config = dict(
    d_shared_expert=256,
    balance_loss=0.00675,
    shared_expert_gate=True,
    lr_router=0.00021,
    vocab_size=3461,
    lr=0.00177,
)
Below are experts of layer 5 (counted from 0) of a mixture-of-experts language model. Rows are named router (the router's row for the expert), up (a neuron's input weights, with its number), down (a neuron's output weights, with its number) and show model dimensions 0-79. Each number is 128 + 24 x the weight over its row's rms, rounded and kept within 0 to 255. Numbers have three digits each.
After each expert's rows: "mostly gets" lists some tokens that are sent to it at least half of the time; "comes before" lists some tokens at least twice as common just after its tokens as in all text. This comes from a sample of Wikipedia text that the model never trained on. Tokens count by the router's weight.

# expert 45
router:164153142112140144115109131152158119125144126105092125114113153099151129162142161102090148126132165156112135090119098124099088159100154129127116149144122103102136132105103159079133080116109135129108127147152099140109157148110122144103118137
up0:142148125153139120122143105143107171134090118126116126130127096123165132110147091124188070119159143128168167128166119108140164125103122088124127136126127150109115113117186139159126130114180097127110119121140166138135167103149131135131096126
down0:155114152119128136095161122117086153118137119122120131142135144108153121109104144141174086154108121123105133149081125113123118093130104131147116192143115155141151140136142108151111112123112118093150147146180129087119087119171127128096177155
up1:134109167104149150107145108117145101117161113132128112119182180102100116122160094095096142104151149175150125108141149131096122095136151121140118087115129115166166079136154111162143091103119141125143103096107156127186160127095150144124111121
down1:167127125153135136093160115093135099096114124100121145148109135077114083129122079090128126133136134149101151091163144124179105170133127161106144118104138093099156139098124140134127112111134154141137172119088160125137120146085136117175107128
up2:161173116093136128123166136110125151128123113130112116115111152167122130135130156129147130141131129131129113114097139171082118129160127121119172109101142153070109171119108107114121157117112179130109148137097171120121106163121116162121170122
down2:121159080155125129166148133131154134086115154173145148133140087141153156156168104138112176104134125101124122134086117172135131130166110118158200096119119144120158142121142144114153159126132096156146130132093144105127147116136123128119156108
up3:061148087165156137106129136104143159098117136164155148130123123140157148094112067134110128142120127147107137142118115116125187120119138068142099130147129100102151109127134156107126144125119121125124154123116131095135177152104120151158198119
down3:145158113147128155107146121104162154129165136139110103133101139125116161135136127147103128131099135134172150085110117130129098117132135142115141088148118130134154092124111160132122123044151114113173119128139139106134096183170145133103153124
up4:134120092115136123122090117133117116169150149128137105118131140151116164070162110116085137099148126136132090150161090160116116108103110095119151140110113129160134125121131121105130121136088147075131127130094115165145130114123121105115124132
down4:096111133143134124138088115094076088118133132177149150093127148112154151146105130084137115145134170128153140109142165129152112121133140081115115121157132104156089130140140098132123129131170114120144130103129118146123088096155156099116161102
up5:142131161113142125090096135145106087177099117180124135107122149118118117108095153102136113074160164092157097133095119105133127133157151104123166121134140169159123150133135138155143130055121159105109085108104113127107131127124131111127143127
down5:127131109106089105124120125139083143135132105132138129147115120136135114119152193165171137116130110113094144139111148138099158143091117118134125139148126134090090114163164180186152148154138091148111169126111117160118072143129104115162160118
up6:131106127109132116154143145142128144110145110120109108142164116133109151129148123162136115106129107166138192114144120109103151151139112126144145111141170116169111087141160118134100091118142100167166110117113090117164147160148108123120128127
down6:129128113111120121167116154130131128131148155182139133133120146110162080107114112128115162096162139133128170112129122113134148097097158143114111166119142170121102131134135131105116153153106143113137098163088146111121081105179178150132096146
up7:166138133062184107106101099111121115126147154120118099157119089155113129153150141077104166155140116158123127125131161113162174123141134142090067125106110131162157140143093128123073140163088149100056087132120114170114162134096136130161156155
down7:134130089107147120075141159094082101098150119088125140114111122129160110141178119089153153123134120134132150151167137143117122148139146163136150140158134107120133139114130129117178157166085088117138142116151071156126117175141082168091149135
up8:124127115085139128108131121154110116144105145123116083160146175164141144127110134123148135107108103163122125133127177149104128112186110137139105136154103089145147126154130115127119149151172120115093104138131121100138159094120132126133130111
down8:084102137135169145136107172095104135112144106104090101132111098091148151195133127104153132145109148147143138140143164132125134165071107126108091104130094159152125143123167142113158119166093129161145110139132102142132112101151151148096123099
up9:110156111116160137107146116143120146118123143166150131130138097107161149126103129122134158175135126125101151148094136129104161135095138110163118107107131171141153119101152128117129119092123143104098114108110123099117161105143144106163114121
down9:177161132151110109165127113125161127100142154170125152153126106155119131148118108150119150142127131116104149113115110177144144145072125101139138107131129158141127143125163111115150137112117140148099113128151109139094077142122135136159126151
up10:090146099101133129098117102165164128168185150155122150161138117131142130156128143134109147146154118150114118135110123189083171089111156074116145113111140121103116124112106135152125146103161135051106122139138183088107118179121102120118153095
down10:136147161144139110131128157079120138127143094120092154181140153113138138108173136136108138111118088113081120144140149159097130128120161152104129103130150115104110082129154126135116107100137132123163110138097131118144082148130126125142144106
up11:115146105101133125081109120128129127128139159151082128120141159127122146118137121111101088137155126110127122107141096141088140083144139178159127083143140155147110117101169110120113161092132109072091118128164107144123177106150114128134134169
down11:132171118111143165134187129120115149114139123083146130129140141139132163095160154161105139094103132139123111163195133151126151131106107095152124142105158158163095136115156122157150074157090114119141096140185152146134111164138110140107161161
up12:122093092154131126121104143140089127136112125094115122134115116145095160096129178108115163147122113129151167134129153115122142133147136161131138110143116146127119113103142110073136154107105148124096138129079128170168118162144146124134119157
down12:135130136148116148161095120169158097151127144140123141141148093172124143107133126097097140126141180108147167095119063111132129114124135156116140080120146080118117138092130103103137117109092160177107104083104119137117105155128121121118108126
mostly gets: " there", " it", " It", "em", " There", "It"
comes before: " ", " was", " is", " \"", "|", " —"

# expert 16
router:115102118115125093104126128163130130080115128122137118078165102145117123123151085136172155116144170198130124144138101144140144153139144118159140166100115131091164094129186154107145105121149124102117126136154124099091120138163157169114184115
up0:115141079123166145101118123100071130139110139167113139138122145150083154101093131117128147129146119143150115138162189181097146122146120072097147145120158122170160105126119132162099155100136155160119078107117118121123118137104151117170113132
down0:128117129141147127131109080131129104127119110129079153184116117121165104123064137124181102119078123164124145120122138128135109116116149108099098148106108131131140158134096119113146150180100082131135183139106129165116102165130083171144156135
up1:115094122156126081147127088098151108156149141094150134108149180131085121118120134138137145134129130170094143122095131190125163149138134122099160141120152104127120100097149103174127122132107148132161159145177129116118166156147072108140166114
down1:163066162148135120151137158120149155141128106131135118148133135097113098149111119128155162147120106130140121092108130201156134162156129116070118130144143139113168137122127145105104133112111106161104156140129100142121133104135120121115151155
up2:097135095135123122095169110143088130142141087118114097128155141153106137106113100143153131132156153124104186116157133167135116156101103111129105153137100132130124140123098128105147136116179116128141139150132149122140107103093142132170139132
down2:122122131148134142107123117088141165151123143078103130090144107127125148146111138118117135174166148142115140115134120152136123140069146118112116125160159162106124135090180129110116135112150123115129131069184142145117095160122137118104140135
up3:116101132112169134142114115132090124143161124147128116106127150098130150140095145110111138155193149118150169141099154114136112103102123154124084091120180121104109152120127149115125140108110107126112132178134142148152134164079164122106146142
down3:153164116145111129105140120134088170101109115129138135133146079106117146125115143151116165170127146102104159095111129127121141138122156109175118173125101122150104140108165121130161134135122147136110112141139122111116117137120163145117104131
up4:181110122125135180100149150110142111128144093103122205145133167137121125120123160090110142127085126133150124140116136108140150154137139108207134120147141127097112119109115110097113143129150117146138122110092144114120134152142141166121153114
down4:090103135106128121178167118119115122127131111146182132111150157154132142112131173143113177152123110133151117110155140171169129140139131121106140114170153154144122124111131158127138137120125087128138125117076109159133131144125150126120125131
up5:082137098117157071120155108101143136127168092090128167154135128145127160095111115118138132145108118110107149160093100146156143113162131085099112148114106127171152100155092129137129147148129145136147136143144090139112138140117112099139130066
down5:128124157108062142128141124137087114131109130127132109150092117183118097143137101124160084169137118121172125115151150122146079153107154144086127144118161112117104165101112101099128099123121110149105139147121144113119122148105102114144092081
up6:130162105133169110170142107153115136134157101133129120137141164132128154143123116150082132123121135116142154075132135087119177099173125145110109153145180132122146121140168128133068109167138168125142151074137124110129151137127157113158141157
down6:134118119117101199160119139114098131144125168115126140097107159185122095143113118147149092102139167137094081110147145135166157107159121157117130162113119144121120148112129147100124079129095146113144160093144090112137078161128163114125130175
up7:161135094091168137143128139136116130110134152175139129174138180126108145112131126134073160169145149094127125132102105168118126115129133103070103121139158156131123140160180142120068133122124118062119129141122112141122155187105153121117152134
down7:137144157125117078154135173180095104150161132121107139146150133117137109119114115135157127123131118091165126126121093146143132118152117129087121136108166123126113117121135096106087103163136167137140123110102168146116092109169119140137137159
up8:136140145117153135124113101122071164109166091110101110111156141118101166107111148096130094142166105164122144089119095160112128128125066098134121168166150135124119169112175138177135107133148155126103122103170094105152155139172091149130136120
down8:142122163125162129159140098148153132122144117121087116129107113099080108116123137140141100138136137130130116124139135112116119121115154113095104128142140117110121128123091185131107079126124116121148130143119164123153104131128124105102172147
up9:102133125109128095161126119115120108090168114137135125122135158079072145139135146124114157148170141159120133133134172134109084117150146102138127125166150111120127143130096111132120130086131116119141192131140133118106142143099138144133144148
down9:087150138130165149058151138140182133119110118144116129119123140128133141132096157113135100152119156142106122121136136101095146150120130124138148171127110144127124109150152160143132151171150120099141151121116150131192117146088121111166131108
up10:152105117151149141144123109142129127124165119100135124135143148083086145131097168106114140124165104156132128190117109165131116129161125098154146117119178147156133148143097125155091141124130125117086114111133134105102158102166095168097133133
down10:139077152139145116090155165127131161106089134113092162122134168116114109144110137131133148199119122113135175134150109111119129110139150163152145095151179113081088138112126136132101151113134123151123116119159133124088135127132149142113159123
up11:148124074150177150175103065143139140096144150143104091144177214153141164131137123153051164155101162124172126078148169128085136114120121159119095117112125151158143098140148113127079113175151152101115123109130133117114124133129132113095114145
down11:120096160130134197118114129154096125147135144131097113140140131160160114129136130161154095113124097128109090121129136144154156142130077146105103186134149109133151142123117121113140091153094145106097143103132111144136097136135130117146138151
up12:144155117142196117180144125153129141117140126151163116133191197129136180140123115153063150123136146100090142080137158138107160101140142119118164138158134165142135120156169145131126122195128144137161121098136113131126130153135162122109150158
down12:104120153118123158159132149138101140201134166119127135108143134171137133129127084177147099098133157131125082127112120132180162126160099125090120188112123159151134135130132086080140077122076141083123139085114131113125066139144151115135099173
mostly gets: " August", " March", " October", " June", " February", " December"
comes before: " ", "ed", " to", " of", " in", "ing"

# expert 15
router:139148144100164123158162145154100166102138096141150125145163101115109121097154151120117128117138116085130123155148110147099152132101154113149142153115152133094106162106100077106145156119107171133118169176134113130107115099121105127090087108
up0:124139149063144084130148135138115155125109091108142171107115144140150142105109182117133148143116105118178168109133135081128171093099118140127121153117143125131073110125128081137185098118100131095125117121141140121123131168129096099159114155
down0:106126125167133105160154122109131134138130099097116147116093106117113127145102127116168102134128109133139086126186095147157097114125146141131116137140136120156121126097127129156128164132142152131209142173117134147163116145122133161128119123
up1:119035110130099122107138111101114136156127119106121151149119121125098149129102124133103171118128114133136139151159135120114135151091132122138155129131123093130167138091138150165145080127143130124138106116119146180167131138108148127161123156
down1:079149135108142092085148120147187146159095154102099154126134107148078107142139127127101129096169145126132100125151164076136101135145136111133126107153110137096149122102102158114138145131152085155111119107129149116127125138111140135047160164
up2:143109114111132117111139136090119133148153155111121149147148170117105161120110136112122126163103139142127195131133128168107170119134111092122124150137127095146106154106106126144097126140106151150083140135138125088140120115170103115144139139
down2:132143157145148089087117157129098141170095159139110102110130114150135102159108133108146122133147132147136124108148152128077142131144149118117101157124135130170084164150094106116106171136152140141108119162135158117115138095112067109118158149
up3:120092093155161101112126100095143140109177101140120126147103130106123132107099158113112152130135152137150115094126166181114175141155133149135144106107125159142084097127125139139074157107115116133114142123140104149115085099098149134130130115
down3:114107141117144133155170118128093133137135133139146154109110105116144091134108144097118117102166141115111102090141166120106108125168151122126126111095136098077123117145086133083070169132073132140135158137113158146161085123129125131120103132
up4:135111146103139113131134130128139139125128124130128165085108109101130127128136128119134154100109175130091138109142125119092123158126120142106139142156099111089150128112095133129115143104113115158132096133122087159136103108113189160120115178
down4:134141121100141179133086142140144148096120138144135127102175137116081136127126152131093138120128144130145163125105116126116126124175086105095121198147149152104109133134125165143141136161127110141142115069136143111062164128115138193120091166
up5:153097152134166152146121101129143127138143104131141146113120128141155178160147151126145164168161106154134106142143158108121150105133126130156112158122167164112140146140124113121126131134154134108152099113146095120173161163125124144142100139
down5:144167140127135152127128147114122130099151130124179111144161130094156100149153135156109120152135085125116121114160103132154088128097096131110156129164107129116112146137151094112101117116081130084169117121148176153128107150105153126130120163
up6:122117173134142128125097115146142135123136074131162127127141100129102137088134090097126137125118103122146088167124174101107142134099081157136115067101164115111075114156166093121142131130147119090093121150142108119117154136140083160110087099
down6:123156127111115112138123176137128129113153116149113103155137115195127148120084117123147139102151092166127120136118165119134106137118123116169139084131124166138127099169128111132153201160100133152138110093087108133115119089143089111128122147
up7:087153132140169120126128106100165127122159112129132129154106145121175129125120180127163132164094090145107141123096121141105124130176109098105158159139178156141111103159102096119141156177169151118151127125104153137133139182104093124126138104
down7:122165132136123128108117115162120128141112121131147124128116129106124083146070115119168109147136151111130142143059136113153165121127120108125121121147092147158105104123113153112117129108132141150169131109128193117139130161158098102115085080
up8:132156159109159133147102133105125140127170106153156112141111129108084115128125125113122071137138110140112144080147126124120126108181163131119135093115135141135124095138142110197143110129178090073146118101103131099130105159125115121086144124
down8:143163127145140139141156176159110094134152122141154149151090140117159126159116120092092093157152110129112136100085134116167110103135149124100118174142113109151131150120122118128084107129112148165148128158095143160157115126204139127097134112
up9:087143131085121132116099144111135109146133128143172135126108127104135136140135148090116154077158085135149142102121129172123144121139123113112106161099112155121144123100134132123109130112108147124127184141105080108125138130130138104124157167
down9:099126111144119141173160129112148145119109103100144127134128127138103137105180103132123125096107168121145155103143097115130133136120112094139115166141116120120128153100066107137145089098134142135133132157138140098147123112119125082126099163
up10:105108168106126066128123122140133137139118125105100091133133164127130156108100110118175183140125142173148192140120133127106143108128098108110140138114166134139140112127148118151135138105118140114131101102105092121107178124158138143104131179
down10:143154120105134072121125130129128154136110130116138115144128115101106142138119088141176151137123152161169141112121113089113133153115125128160140144110177172112148156176115113111114123155154126117098173132138127163128117109104130140124147122
up11:122107130150152071121120141139105142120126150118169192146125162092102139128127155112094164108096136132151124158089108105095139105133119095148094131126158145187138146127124094147124096120134134125149146112149136142142096117114109149133122136
down11:141129159127127107130138114126116145103121160119125108153130146122117116109155104165127157072136103082112155136105170131172124143095117142158137064146149151110115123084095150149127079061098140138113127121114118140119152135117130112110108147
up12:160112120169162147167108106130147113162163096162137174093086112152116135158105125083173090166169084129114140073177174134121132156168144123117116114118133102128132117144119155114092135173157087117141100143124101147167129149137115139117129105
down12:131143112107108171086160165122108150092130117117150127136088124142122107096137104149102139113138096097098157113114134126142141193089112119122122118160091132122135143117137105136125083124108109143102136116139139175120108157134154119115117152
mostly gets: "ić", "ski", "burg", "berg", "н", " rec"
comes before: ",", " (", "i", "a", "\n", "en"

# expert 8
router:144151124102133128131165134134102157118185089111114141093175098142122131116158087117134110133164150142117141085085123118151117181105163133118156134129149147125089108109164102170108129105178142134155100120153098114121134130132149181085115157
up0:139128101157126109113092110102125101136127128154127140130105134151087141107095110111129123171123132112114131131155126143114167140140144129127129102173110107091129091131090141098121167103124129125116101125128112164132156139101163099123156095
down0:148102110114073149093133087143088148114088171125118103127131126103117123145120061104160160151164121126075147137155109174132133189107104147043168092142148139099119101103167115178142136091094104112145116124158108101144137114131065144072109145
up1:156133122095164147069117126096104135088103094162156127132138140130131115161144128079136145119130131112144134109117122126127082120157136097152090088144140124096155157124139154138107182129134135073111123136178145109174158116157104123090118119
down1:082151135131132137114069107126104125188124118104125124137077095184163170181124103089169087164126129122171143094156084126124120108186086126094133106121138126142101102104143136173101159133137138146168124106152123102090111099146097125109117156
up2:134135132091167108150137130122139108123148143106114148147127121132100139161128132101117122166151085171124113154135178115097097128131153122132093084112174105115108160136142117091099161144076129085122118100122124101170110102131128151149122109
down2:096159137115103136127099109099106126135108116140117165092106148145131107147122102083133115128121142165119093113080126135131112125144133101137110092111144128146144132139072137088140165126107114096127132144148094171130164103113122144153154069
up3:106128130099190160118136136126129114159124134132113125177126122173093144118142109080125130121161143138094171130125101079106146127147114134142126131119119119100146119186139094118139145123128164121124142147066143139133113130154097118179135089
down3:125117118113133102079117117118144109128121115107125136112166110150171153147118142118136063157137124153098118105123112147124176146141117140109127112131102102127171102094109106161138107103121163132065096129118142132141138090142144121118141109
up4:140121139106150179153122111117154140150079108133128115151136140078081138077151158096136141108138102107122101179126155143118145102122134117115074093106145115122080140129141128139073140146116138083151093167153154160115107134107104143110094124
down4:155109140141117092144127131098132138135105163129129122143104158142117125112092088127163144096132178128103123136109170150097157116121114136145082091124142143135120122143099156142101147144084135100090159143069134127133126074106100119135137105
up5:165136146111152114116099100111186116109124099210146132172134131139141106134137130125140118173139119114132114104121092130106117127131130176135143126116099164122109168141180139137117107157162180117140113160113147143175126169115160138143149092
down5:136124153146119124168107136122147142132140168137115125113123142152153107179074121064158105111148142120127115134106124129136066124113082153130115148138157091106171116147143121101106103083171146125116126093125148128118138115121083176103139140
up6:083127096128149118106099143159126122169086139111118160119162106106116170069153118110171140150143151169134151125140148106083124108112108171138118183132168123144130150104140117134101084101086088141103131115153149120121149131113127153128118126
down6:138121150137132106100113107168099133104173113073118124139153148133110158106175143166144129108121094128129149117115146137116109133136125088150098160123133107141131121147153105135155148144111120133144088151143119177128176155102128163115136113
up7:152155142162154123124143119104131142139148091125138095147158155110124154119096124132130167120104107083121121097091151162132146140088131165134119158177163149097107144154147125148154104127157127129139120127106085138091121128119107148117155104
down7:148109156075109095138155121114121105135125136118177090125107094149110130149125116134152145148109121124135110109159143112107145155134117122087172149124137121127101137132125147128117131122119162135112126126137108159112165164055160102128127119
up8:115141137171135119100136128101097135155104123120122164134175171128072148147127126133135150114151108101111123119174165119134147109180112131138088145108163123089103090136170103135112144136109160174121111150120142113127179160106136105141136111
down8:144140150131167145117149102070117138165097156146075114144128124170100119121153113109151123123138110097154128122076110098183102108127081159128109120112125128129139095103109147181129141126105135138135112121106121105148112095127149100120127120
up9:161162115147161140158163123134128120116139118163151126168143149130109131093096142082108117151147082145119129121138098142128139103157145087174110120146160142152088096154150138156126113138129173133073140147149150124117092094153121068087151130
down9:111118104153147118137135152117144121069098134144137138111132124165102159121141097148113146090130112144095130140100113138127107140130095108131115147155121124086152142165122115105145098149096115138112128138116135105117107154107119122192155122
up10:098090117175125078119136110110130131183114140143081128146119151140123138131119131105114123140142115126114130148136107115146139056160107142129159126154128167106110100108136107138114116133112149140125092072117123141135107129151171085103104125
down10:142089106137124161082168105118097080131114166123148121112161141123094138142118112140099088109130121150143096106118137110151121080113114170162072133135130079148149117098101150104138125149116129123135104121121153094093135126130167106139112164
up11:141137123106127085117105112094119136156123134147144119110115128141115151181141116075139102144141118138125131167114146104134121097139155139151113120168137120114138157111132161133141157159114174132150124146118113128097129125122156119126103090
down11:142130118166138133121103129138112136140116082115110153140116132131124145149161117109147130121131111128125128129122136091142142111112105135126105079153130135128107150178128116101103142102144129175125114146149116183096108106134134146137103098
up12:151101114132119116119132105115105135125126157124117140128144171131146167153066122137087134089101146132116122146127128164119106127148080085134110123139132101145149140089166076190104120144158137141109152101137096132155146095157137126107108153
down12:137116094143118189134120163153108132156182155065133142127121141132144132115104122121120150108117121123069125151152125129094141134135148136179180153124132080147154125102113157162143125158158153146107096138142109119126144111118181187152125151
mostly gets: "ified", " ed", "ired", "ared", "ced", "ased"
comes before: " by", " to", " in", " with", " as", " on"

# expert 36
router:125098171152124161084113122130207095172126123145123141121087151140133124176103136087109117136135119167097140105114104151143074140123154134127175062132137124134150165117144150122149115141140131126141174123116157130134127119124167150124163106
up0:161118135094133132124145132138130145094118109119094131114156165121100141139151126143128121106146115152139135139111127152131104126105146138101130120146102138104085126102140100167151138148122111142152096070119112129141085142139163095173186142
down0:113120137119134130113125116110125156103147139098143111110149153113131150121136131144114137135122128163158126090134142106105133146128192144128095118126165122139086153100135137157119150071122162177132125136086093103090110120152159124123109090
up1:148105153130117126130110146131107107150088131143113182112123128099114111165113145108158130152087120141103117192150088110145111160112094098146139153129132129133145127116167130125086142136120130088116161109063142131126098170163139114140136116
down1:154122118111129148163151154163113159105099176118132091129125131157135170117148118158091169105158111103156131124164118102122143103111116105136142107124071126116166139190156137117132129169077155105134206125163134119139134107130136121164119165
up2:141136111178154130124124099088151114101134162071139143111125139153116126080095128128099143169082078142109152134125122118127101087123115092117122125153132175185108164088150125164138143157146175103127111085081125147079130121170126101152162114
down2:104150106156123103127122152125147139142112143113155120161143133127152182122160122148118144122117109145129112101098095148093114126153152134113178134135146103125102152169114122126115098136113137130085117159120155136144133159125090114134145142
up3:126117162144149119111116100112123099089114097146108123115133140120119148066070098121120142114143153138186162138141144079121133141171110131139149133163144088171078123159095140130127118105144151122145135152121130138171102109122130129159146109
down3:149134107109213113119152128154135094136109114133121198174105136128169121136116140111140091175160128085172080115132092139100101106161099133149112108156091087121137108143166144130114099125152126127144129119148129137076109132121148123105137121
up4:174125093134117138091143102117125148114147159159129136132129139124137127157112124121141132115142105172130123106118186128091102077119151140146085104156126098165164128138082095116117193129159155117116166127114134126144139119124145132120118109
down4:132098156078114101169096110126124123139165119141129172118140138114091089107131150132119140153140132098144077166154097146156129112087150135137156156144103145136133121124147081139115131112120127109079134191140142113128140149183120129159136115
up5:095142113083144123118147148101159111064135133155110135181114128118157134120162142121109122123117093156115130114140132122117131119172107142107105135130160114077165111164119094157164148110117118144124108110147125127126104183125139090153161109
down5:129130121130111115100125136128104146119158164083146115135126127101128103139170130158136129143132092120098187105146100107160150133126095133100151128091119126119095133134128179172137096130130103124098141107192142104171155175126121100119133118
up6:086153107120143147140120126148107134156098133096197131119129178125120142105076168121119182152116113084110085138089140140139089153114162156108115111106151148119148138164139103144129104137154103103145132113134087137141149193101128084117162132
down6:122128124128098108115142109122126128155120115143100152135116108103090138092124107118131094138145134155159124152145133080158144142144176115179133107099103150137135181114065152100088172135155138132139110122130144142179165128090107139150141117
up7:064170106131151117155093087155125165096122132201073127126162113106100146126149147089113126125106077135124117148111150104152129123128134153126089116164135142155122143087116119140080131114132157115128139126143108126123131127132104127146155138
down7:113152150099168096124160129151130172124141092136136135123113069128135146140124100118141121119087117139141174135085094133146091113176146111123139147160121134126144115130149143121115123116126116127106134119164138160125090132146142136114129104
up8:146164130118143124090104144144128145125166138108122164114128084146083123124124095121091120110107114131148127123182123137155137099120128109122106159127130115148073110084146158128121125152137111116072155086114099139117122152182151102171154143
down8:129161075121167128119148119143112118162124135099099108132181122132108139143114128124125121116139101119133116119097143089159157102127168130117111132147169103151134122112101128164166108144155095127091120128124179082135128078106138134135121158
up9:146140143150133129072152087142121144161118133149152118141155136078113148143113138136136133138109097148135159134091123146125124150144142142114114108175120079128139089157109111159129151152133150125118134102141110138151107117118174152194172101
down9:102080095111140141160111114164155104107166122142126165135137127112138091124113104134133120143108125107126099166143133137142092163133139128133130146133154121138148151150111106147114120088110131116124146150158080127108089103154124180142130130
up10:150122175119128099132151117112143112060156116152122132126137133136107145120148115101113100149168137139153141157125105141122128118178160047127134107127120182143156122081118121150133137117134152103166131146099044129118148134146176146089161133
down10:090141085117175171128109129136158139095122119130119141090155134164142125193145150095148124111156175127128098157087140102153117152122142154092083149135155145083162123151088130145144128149115132144122135149132122126150125110155160104117114166
up11:126164126130155153121135099077120120146149100119098101121136076111128151086105147104121171126148087164083116154111142158143121129122139096142133118112127072146157132127155136151133138168141152120105134136142130117145119177148099114162130145
down11:114094176137104091106129185144164114101125102149129136116149125103132100096142143146141127170125128157183143118206132100125139167105128162135117109109118119096117131117118170119086142156124147111114151151120168115125103134111146092162152125
up12:118099163122142123140099078144115139128179109145097187134138155139116146115152132131108117121116145118115148142114119103176144131087141158117101126142132124169080124088124122153123150125153121135134147114138133108171157151121142147074127125
down12:107110128104142100113137111125127131114090113107107135165080130138121126114104120164085108111130116136150157120110148156127157117144116087147126120118152113133145139116127122165139119101086156113118122148098114165124104136125144077134121147
mostly gets: " Championships", " Olymp", "ampions", " Tour", " Final", " Open"
comes before: " ", "–", ";", " |\n", "R", "ampion"

# expert 1
router:115102158163096145097065128094101109208132128098159140122132120105147101156158122130124138165112128101115160151114122140110101123134120124103103114132155123073081150135136149099093087163135126154141108119161123153140088131137083125145113114
up0:095125136142137072130101113132152147143118110115134148167133129116094145131133133098109187165149128116129142097118109088104121122117149144149157094106117190171155103149121139181132143149088157137132115159121132135117137120133117101149180119
down0:086098067140146143124127183128108119124169160100133125130128144118144155123174138124145143130111192135127138170142112109124151143182126117158137102088124130149158126135129153098124124130161116156159158163128117170140092113127171138122132157
up1:115145114120199141084135091141130136121170127168099113149158137105126160101109162099144134168154106177121109150134135104133129126117120120195124163111143106132115106094120109168125141104122077100105098121136094156146156161117151099127134130
down1:143072144139102120100130089118093142193158145112158133123136142101137183136143162123138148141158138128125065108099135139154142109093090125085120126174145134159149083111156105131127130105166135149143175140129140114110138144094163167095155098
up2:143147122068151140074152141099088120131105130127099094119136131103120135144141110115113082109107128145159142140121125151099104107126100125124093145150118165116118128119109130092127133065131114139119106127137111163173134135114123102157172135
down2:120146096159146116137098134152134092127087098137115150137123150147136130139141135107113094145126132173165125154081118156143093114112125145119083151139153121090135137145088124097150124134152115121153133101086096145141094098141094181102150141
up3:094134100107156095145178124103090127077172123125130123109105171164137153126111109149157173126134143119153139132163156091149120144125135086107125112143149136137087152122112118139126147144114138127140132146171133147175148177112170151122164129
down3:128154131122164175145169154097132159095127099145109182153134127135160121145128159130184111146159118111175154134133107139092150119109126143144134137118186144129144157114129130100108073093150109113112144151126109129106145166134103120111148193
up4:118132181146144117158132116107159138178128143142117129151121123125146133073124120122103157122122079114095142141144135140144132149151121109160154132137130090132156097150101122127163154157132147135097138144067134089120121100127134136118117092
down4:147158130138135136130132132101107159104151092106138162111109142109137092150115093114123111139119122103103146139094112135132185130170162128136151117131124111129179133152113146130109120160132176082136159088134118150105121149155136166120125143
up5:133129165153147127089117088093114117148155163147094124115118156107104113124141143127126130113110157123164141097103162136141105121129136126096164128141143110105074128076131146149091167128149129124125113114137106120197122119144156166073136133
down5:129128129119101145143136140129094154131108154092119119123097140132125129105170137123096116120150113139148131128134093100100128100120109121099153141086123119141137112129134188111143126098098137100088114162133110146125126125148140093179099129
up6:066120147142126118111152147097134181164088111087145159158120138125081122146160133118129172151164127154097143172138155151119106120130131094122142127123154093141159099125102141156107113106119135105173098100126102169131130169139094127157151098
down6:105089126132118112140108148158147134090153104148124123133134183113123138084163077159100124112116150102111126130150154131116172121149135104172120124128077133152119112104157157171116132156093151163131094169133099110107140127126105111129157143
up7:147204139131141150133127081114142147101158139116133087146151099127127143125112144129107112128103103130105094128111122144097126143165187119111091143167126134154086095142123106119132142105134123140138122109140117107088141098090093104114105090
down7:124138139125134138139099128091117136109099137124134119159138088129096130134097085114110114081155162155187161157079149130089101133126143125116093133114116139120160137158142112112140141134087104098116112131136170124132162156078090129115173105
up8:088154112125159116126161112134110152117129110159080109144152129120103185081121146108114152137148115137141118141123098135069187108122120113135096129150123123175134117098139097152105168142129176110151115089096096148137172135120150116137140122
down8:132148147117111090137138130113123127127122130137125147154129105141124121120159101119132135134095118097099133153164163135155125138117082118165122149137079098105142145112156134141096097091068188097176082111119138137083121094113164149101111102
up9:137135125140162161118109081101112122156141101111105156163156087135086128128152171127132139120144083169142151125098161163141110137138150145134132145187143116129116114125103102119103161142136137155128123060104117141125116150137095099103102108
down9:129122132148117137115171144136128106074122163156139092161108142100092141148168100132131105132122098126123133106111132149124157159148132111100133168103141189153134138082115115153124116114097092081109089117083155100123105152144119106145081127
up10:129172101093168080145133121140161107098116104168113127165141117105074158153149145125150118098164102140142098127113157145073156113161142130135141146147121113134149121129088117149127166092138160111094112088139107144163128151125150086131148136
down10:134127122110110106130148157181154111120080131084158111108119202167120109137125119126101122096115124151091108157148153106156132102157122105135150128096114114160133118120109128085107138132115115116109120124122138172146129124152140103097071164
up11:150135151127167103134100120124107138101130164123125107098152137098150146096141137145109152095183079106087156146123131179128122091118145078110132125141136093180163143083142123134115186168126098119070126069122148075149148118118121118116137125
down11:120124161137117145076121125068084097103136179165122127109136100119135112115148198111130093133120155138146146100132108114124174126114109142071133149127118115139104134186112119133121130142094144124090114088162115119163135146147173134142070126
up12:083127103121144035115124106092133138156184152196088148137158146133142140113104123134142125111147133144132124130138099123138131145122143104159159147156112180206118106104115119139145139132134107121127126152123142111119117119122147125132169120
down12:112166132081152165100170168101108161097144109131137161124137140145156131141135126159143128163113114135136109130112106135145130126150146142131151170114145117116174122109111136143129103109160107097123103147135136113080139149136108129138145142
mostly gets: " Records", " product", "|", " invest", " prov", " Group"
comes before: " ", "|", " Total", " Major", " ·", " Turn"